Experts of a small language model.
Training: a variant of SOAP for the experts, 1140M tokens.
Below are experts of layer 3 (counted from 0) of a mixture-of-experts language model. Rows are named router (the router's row for the expert), gate (a neuron's input weights, with its number), up (a neuron's input weights, with its number), down (a neuron's output weights, with its number) and show model dimensions 0-255. Each number is 500 + 40 x the weight over its row's rms, rounded and kept within 0 to 999. Numbers have three digits each.
After each expert's rows: a language model's description of what the expert responds to; "gets" lists some tokens that make up at least twice as much of what it gets as of all text. This comes from a sample of Wikipedia text that the model never trained on. Tokens count by the router's weight.

# expert 59
router:462438493507489504550519538462482541505517480458452508570592481472514541435529529485445482503461433514465480471526554512468491439430438465515550480492559555536442544495445525448537479517557524445503593469475518517451513508492527478446468518494474503460586423522476463540517491575461469479548454596490535522515494512560461461466513502516469463442505484528485498510465479506471557483475466559486540539456460507484506466485528394481457585501434524486558465442563386527534509465528527456467448531514518509442510492463508503537594536527558481512500535489462590470571443510471462504485501505468488512514454503564497555512503544435441525547334440508449505495544478542461524541479547489509500467499539570468512543528495494458482552517479531485492433510425527471452498485489507
gate0:432475497523537553479453421460481469467484540519527441497399388443525480452481506485468541461528456533505506529490522540482498543473525480470488475445511513449502511533401522502446490500545518509522428513463530495456561467449569500534529518476491412476476490448510514534513479483521477489463456486567512522455458475544477458497451528513509544493478526545536555505488503500492475473553507537520577517477444527445576491509515544471489480537570487459545559532546527517546504454493525451398513496577572512463455516395561522509423510457530457528468476498464452515511539475464522554531585534491532484502473427473504431528477644446498531518458603538510559480500497453487454489450498474482522549492551401475566538483462499568449486440480465453464539552502515518494504466495525
up0:514468565495576519506515491492505469445526523513502510471468461500570443462548503507518452515460536474511434512547558516521415470603446496446457430527597512472497472551476548472525577517456570483491527433475538516526521459542556520510571438512448519500429438425471531550555414512502517449549484566487515465442485503555609465490500470492590478554443500420502530500451484516450492470469471513556501437510530528485512500494515523527508462474507473450594537474502552511580451531449498524467494468487392538529498560516526506570535465491443501538520448482541466440438490515522547534470524474493456485479519463489527492528482566527499440493564522537558488489470564472489490435488516512535532436529484488518541515451537510435445489555535543553420528496485512457519541516552479
down0:579499570504431527397486523448524450497571485481542475465466534584519532521453569485555495466516508446415488518497565556483510494522432481447502455506520511548569539467482470465531465490525567453475490516454445516475455535489562536486505556553508520453522427479492448479453482477498481558484473593510526479494484527528509425558496479488529494486461517495563566513453445541535541490429563503499513405449505466459479525549507527476490516591466494506500514467491421496503436521527469446409526477409479446542496527491545457542520473436544487487548522492573495482483524524560532512519437479490506489526505501567434508569484524551515518479474540464495485530517499534447515466488599499436500514499480483481577533418449573553555478487525480500546538540437474497540554591494510
It responds to: The letter n in contractions like hasn't, wasn't and didn't, and inside words like planning or UConn, plus won and medal results.
gets: "n", " =", "on", "en", " won", "N"

# expert 36
router:475479470559540446566457588452493561555546513459428516519511562454526498461545562503456478489501481533483422467575544521541530405492472491466565522507519577490515647531442603457537460517483516426527547453477543489480534545442555457395487359513495460493450472491485482493504499556474492533571397581517497522504469420546501472409480457551486534502487511469480502499527461493436548490523485521508483520493488516520518512465558454503476563485465491501498524528547479511484547465499464472467538521515518455407505556490525524525544475565532493529488519510524554499517421495473511510529488528479492471441480497592523501529478566466439485555425452473480468510497469542444476487557500482485507448504480517500521512480530489457487532521498534505449486507543485459435468454502469
gate0:595524494512550517459476518516530467444521534466489499618578446501538453567507431462511484502482508472492517448509535542484503512514491466480595494537459529510458566522521476496484441405537482539448523493495553530533512487488501492550499524559537536484563515389458590433466515523467494518546498486532576491476536488483467508537455506451536530514547441495509428429462473454433457519551492489500449562483471503547469590443488589480459415500564480527486515551470412474519527468446556566461579481523506520500481521465557501559512502490450451475549498509483483447399465553468510561477458533542420501511475477485505542572475495450496457459442448511543484506474500484513437496437493557555492476499439470506496498527525474532500557528439532510516468581483481535506536489472545
up0:529527477485534440503496480457491452471552548542398503469558442513513463509521545524521486473503488470537424490544534526477546461518472512447464439489521509556527497534531545547453443554503512544487454484451590432441527536548533520529541555538486521501526427402461424517485528475507551491501491463530500459476526553468548509537509516553516448512478506414525500568536465488527466521466512488488412518556529532440507563446552502510543438539550509471505551466488504526506521498471483409410520453539456508506489517417526544433544515428537460410459572509500424422451519542505508436444479525495438491468545473544487477490491465522560490457472496463515498521556506526508478553396544478596427515516420501542579551511514530476504554494476527493499481514534514520472505571495482
down0:513599469546533502453467515450535498489410499579498467468499452524475498533515579584513506544495503591530570487532571454522487443453498535567447498496481486522479502438532426509570536535496493455536532447469412510457518488496467418491486504489553469518624433497543536529488501489473638428536525470488471484480545520410542536485518561561551458492497463491494508481528535512481518523545529443462457532454499497486460449542537584509500420488464539491522538486510470530509530511472444519466433536467455505490473466450485527534511470523429537481435450531461483501461475430461513513507491497592488454529507501454520483483554552497502496432533486531517495439475450526445567511493550495535525467458446453510520529475558528509525450536530462525481536437466537515574489563527454
It responds to: Possessive apostrophes after names and places, and possessive pronouns his, her, its, their, own, as in University's, Francis's.
gets: "'", " his", "s", " its", " their", " her"

# expert 51
router:494475455533492465561499519469478538519506505498438500536558515467473525444503536479426502497461477549461484438546535525474506414522498459527553485500564565521563584550444576459539476518530563445475530441524536509505480545460558477415484447506433459528478484495512502560449507517478454477533434580469527541417455433509485498396475475570407562472491490462467492485475457504512576461483505605549532549494492539485552479480518440489482603496491477415539507511583452530547438412470496484509511523492521468401496514471490485514509482500571476497499531464508498506535429525479485506522548504527528467386461461587513520547478533469370495530441457448490501510512489508469471458488489478501537454465516537469503491502526477468491503519526503459472499457460483446459527506500497
gate0:582544530540487480488453565489439501539546554481440559482467421514526441487497517508549537474500501496499442493501484436501511466481518439516482506559504493516504515510462509403465475486567493547479499520545594558587432517471455483501511468407515450480461474517456538516476593540482483481545497480466488541465452548557468489486502521459479472434498517497532568429513465471516477452483530483528550491438488481485467475537509520463477475532531444546507538514488462469454444485468539490468521497396524528486514502492556415519462580484483478498539550500542475371524466477558479522418514575551415479542441491555507598603516496509438485488473517499517521479524499496435553438391530542488537519455550445493466492511517468470444519451468476508513479542473477566485427512476504
up0:425462473450544537500525418529492466548498432469489560507543562462496505472502489577459530568471484522468548480525528552478518527579473535442497570506499547488503515464548496598498517508515491488567437487511493423428552522491505547503435485554440487501473411500480525418541420496509528570535562558467498472516524476458505503457529498521534530529471499481484477587533426535503538523521519507480417536556537508524541511513529512492511516526495562470545523421552567583487551534508537432473512491559463510559484496580373580445458507518469482458485537511518512510478451510440525560522593463498578483485555527473531503518518546577529541500539480523486486497463474494512477519513479474523571479451492546517497557475439531533499544559524534536517565433467492473516563463533483
down0:536498465552478518517546510461550500502464413480512577469516471491489522519494536481426459517472520613518446471466498534523520515436559494450496465495449509502523541515471507506497519548510494521455494586510447568474536480493480545550478488555406558512482471403533521486497459542488474501504425569481566453494490512515434473468481461558509511472515508484549529522599423487497479470413540477464437489579530535584529530516504514507520523522487511471546496519540529549510520506468481495522493493457521558502434439568540483508458528513534506511462444522383568581460490450515413553470515503494512493424537450442503474485524566553413487519485458512520430438475533481438438505611491540478517526466522514501472527450404508515534505513528506487495492514442552490495496497389518
It responds to: Opening quote marks and the first letter of quoted titles or glosses, as in "foot", "Sins of Omission", 'Best Popular Play'.
gets: " \"", " an", "'", "M", "D", "The"

# expert 40
router:455484496466505485562450563482518560529537519468447509570555516505476484468456579550476511566476526525445521413551555490527470443482526450491524546516590500529458541510427541497544516507580488469479615469476512517519495505476509481380542457517457501489466480472455537510467476529519496510494475607512538548490463435500517442448463520500444494421471465543501473482512451518465558499469501554524529541497403534489515493457503453470473640466430506415542502502564438508528478467487529500477439512511541482437536496473474466496541546526516495490460567504522578482591437505486491477491537463522482470465476486617495504570480528454423515550411445474491478512542469449460491481550542506525534498512526463515484502535498460460468506554496509482463462531453515442475489459521524
gate0:537455591521480463459486501402473504443538519455458519531550498495471497492501566522545475492435480540465480475496538499486552563487552513543415478507497427449463477535428480539549535464487509521475443425548491498482441463462587497442515484472598495426524430561523551529449526489496513476521453468478488519492521483565526500443481497451476457524447536513519523589545432505490556487486500572533531632472495491469508490494521557539499449481583441482520499470527474563435459517526519509423504488496483466507410520470554501541471564523555439579486550513485499487494517591515478584509460567546468465537555517455470562511474580478525489523445476478567517473487469451503488532534562539518529502548536495493487446516521528489523531511509526492465563491460482494536453424454534
up0:579515542451614506547511495471521506518504535491488519521523447484517466523477515455497561553530464541531518428557546489449532514471441462462528473565543590461505485508579538469443546536558464478501523470533532518531489491565394488528535469449420488515545474561501502473514491452486509553513519518522489534485502479476555466470520495479498483537490491504553534451479511524482543536532513430549487348459500525485510525483444451446440466453544618467563533506499507516583482496579510502443484469460540528463516516484536575476539505498481477462485483547507511434513484559547502445499540506447518502493509433454460434500559518555489552434549559537467496469513545471544475437499534500446520470462427452485491593471508475512441516484551521428539475489471471506446408556480496
down0:507467556525498509571555444476449477578552557514432502479501465450497531476557475484485531551503498478531500541583437526457551535502508526517479493559484481511495595488539536493510539477476506580536450514490474464453491477539522496465501429432467453462467476527512536494474515569482534577574543483532464479483505501494527529404470460540528506510517478552615508426456501441504540483462421458530535473507447482405514435527459564439578540502548453487481496541529455556438486451497485493423493543438491468494527556489453539536570481477539478459557496501449501517519521461472519474445493466456502554481486567482461549493514528491500417485516570474560485492482567524516536526553456499537476599484532479458531552435543526511486509511493509581529564490516470435460475419526556
It responds to: Word pieces right after a capital E or similar opening letter in names and words, as in Ea-ster, Eu-gen-e, E-em-ian, Es-ton-ia.
gets: "g", " E", "ar", "d", "ur", "con"

# expert 1
router:530528478510539496554475508500495543505517457437479494566514493441479492512488575506483489503481451526487515469583538559489505404470455445515548453554525496492451545521488579445517519534632498473481511517502533484491472505507545479453448425471495471483440490503467506495506529589474503532492437632495527523482455513501471393415541482579443505486464472475505482477505505562509516516442499606478498492489467572495512477471554460506470589526520507442556551490554454603520451500531489482514495546492480481439549483452518480490543527522511492506486522469542550479554439505481540488553545534479511475476480560493479501533484625518414525528370412488526485528528503547446524532477541496533518484466491501508509529522532461472476513517475523527451439487429574487450449480503477
gate0:555511545515538454505459499521477507496500558520534552481462418487452486486513478520463468507475539561458545460605642494553511485428540501454527480469514532413528495504512465497526537455515479500476451471529591503428477447474524462431528547492503402495493504471488591504511468528585456511526561522491526535512535506473598474503470536521546529480471532522631500501501497468480437527537498495461479514518506533529494550542559526422455444510536434502552505479558442484519436510532462515487453539472541508533511505544572477457532519534532471480515487501503417468507507477570556509528484463473444493443448532474495618536507460467532522527514505442489517476438446472510460542490525481499492512460499471535483404465579488521477519469533533465447563525506554557589526488483543
up0:529529465432495490529517415444481557539470459464453431528563520489516488532525492502513476479533518468502443556529466524435536493527519497497506418461521543485523471521571469519474497555514539495458499532426528444478506510497463563523489530485409552437507467494459496393473501465498534552562454565527518487478513485492468433484534496417606483467491499481541595605513508528475506566456512472493495491570491534469435507452431527488543535476520513500503489507521535432503504508415477507494487509498486467490491470478470513492451582466543476498516528421565464485508527510478531501472588542450485488450538492487508477470500541496486495566585607515567465495506581526410536523498472536494540492454501493567450494455466512468572487497580462563493559524491471532470464386447452
down0:474652482489502553507508461477466522516525503459452498438430543462555452513452535484605573515573537439466543451483474495492498508510408502466555480457528557507561493461531493492462431456449486541532529495544542534503536509427510474486488501494530487519495480510492472455468483489534493478539532477557496415517516467472425472489525532520559536472521514475604496537481486625471522496502575452488457475555464472489494481467408511529461482463484431480460481557394480499528463459532500522466517533459512512467547531514455461454501498494439511465495504531503570491521485487494541469479573486493574486489518509500477571530501483464493477556508518460490416538502487541545598502513532513469472484466516521522460585443509501502517459574477480569488469435458450596469495395507475
It responds to: Adverb-forming pieces like -ly and -ally, plus adverbs such as also, later, only, again, still, very, often mid-sentence.
gets: "ly", "ally", " also", "re", " later", ","

# expert 18
router:481448523533508495558526520551447539504490535469476491579522521447541471456505524523467503526501439550485485464581488516498489460500499477467565438512626569512487573552460561490496522490648546455531591461482503486472550525467534469423448455499517462493506476505460528539522508508496482518539474566482492551445490444563488451447450481551514496451477465478512522500507465502542570504432534560520508515526431517520559473511535414460441552513463475447544497516592403489518489391521513459473457528526531475389500488452524479466527541536559465515496550477558498456505423490467510524521538518514495477489504466544463509538478563511427521550435452447496488512515458517456545520580526514548535470466489464500510552529507473474502555515496512462476448478439520473455448472456451
gate1:527529457519536498469522501482490460529521492521450537475537553535482482512530505496435480473588475510539415493426498481530468466549511454507436549449529512467468590537485528479484432459539520529432510459490458466533522534513483460430522532454537495527484478532455539447515629528454527539481513524539522479530568528503452548466541449537487562491469523467512536491389572440446595548451503526539444509443473557534462433568557490481534465404509459528566487516588505508551504445481470552443517487468507485511557472485451463529501468505453538508505487517493518492545465455562492517496481479434513485431482490513519598550469516481462500530529485540515468579496460457556431582526483495525529508492547516450423533534542458496559462462526550445488482446486520579503523512436525
up1:497483473481530484560568472509527456477515427516522486522522520546535549531547529549510452489570509592521432528508372440480460522560485484447455490489485459551440483532432568502476446465479503502489504626528517494430546503554500460509510522434440440527544454504421519541473587532477553477502521502539581467495480508509409506543508469489544583554531483508541538477499522567576575466520551521496491566507512502475492548512522529422520529517541507523490539498538554481569524519443504512479504468459504470490460448449467538513481489525473502507493518475452530483504507503523500464559580575542575522444511525522516549496476555525497549494471526526446431535454540498549501499495543538454464489525573414520512542508583475465522393549539578469511492499503546512475484475456477
down1:473494513469529508540479460525511402462534539502520498484497453498451507490434480495500501558442465500558546547469513402553476475449487543562536479477554565416502451498555488505504480513513509531554469467521433482455385530413453537533479548464478503444454460533492552522389466509560459423508472467489511488535555453473471530526535524546545484538572480434543560489518528453515488525426548615501536473500536475518445497523494458513460462470552503497453484494504510490480531565532479524523473497479573555501536504498487464494517464558512445480489522533474559507507509540446496527500462542568492473458495559478499450529494554562464534475478505441501522452451515515418510452493438530486542484415488511551470492554488529509622411484523529475517573476469559556500447528496575
It responds to: Final pieces of proper names such as plural s in team names, and place suffixes like County, shire, ville, burg, ford.
gets: "s", "ers", " County", "es", "ton", "k"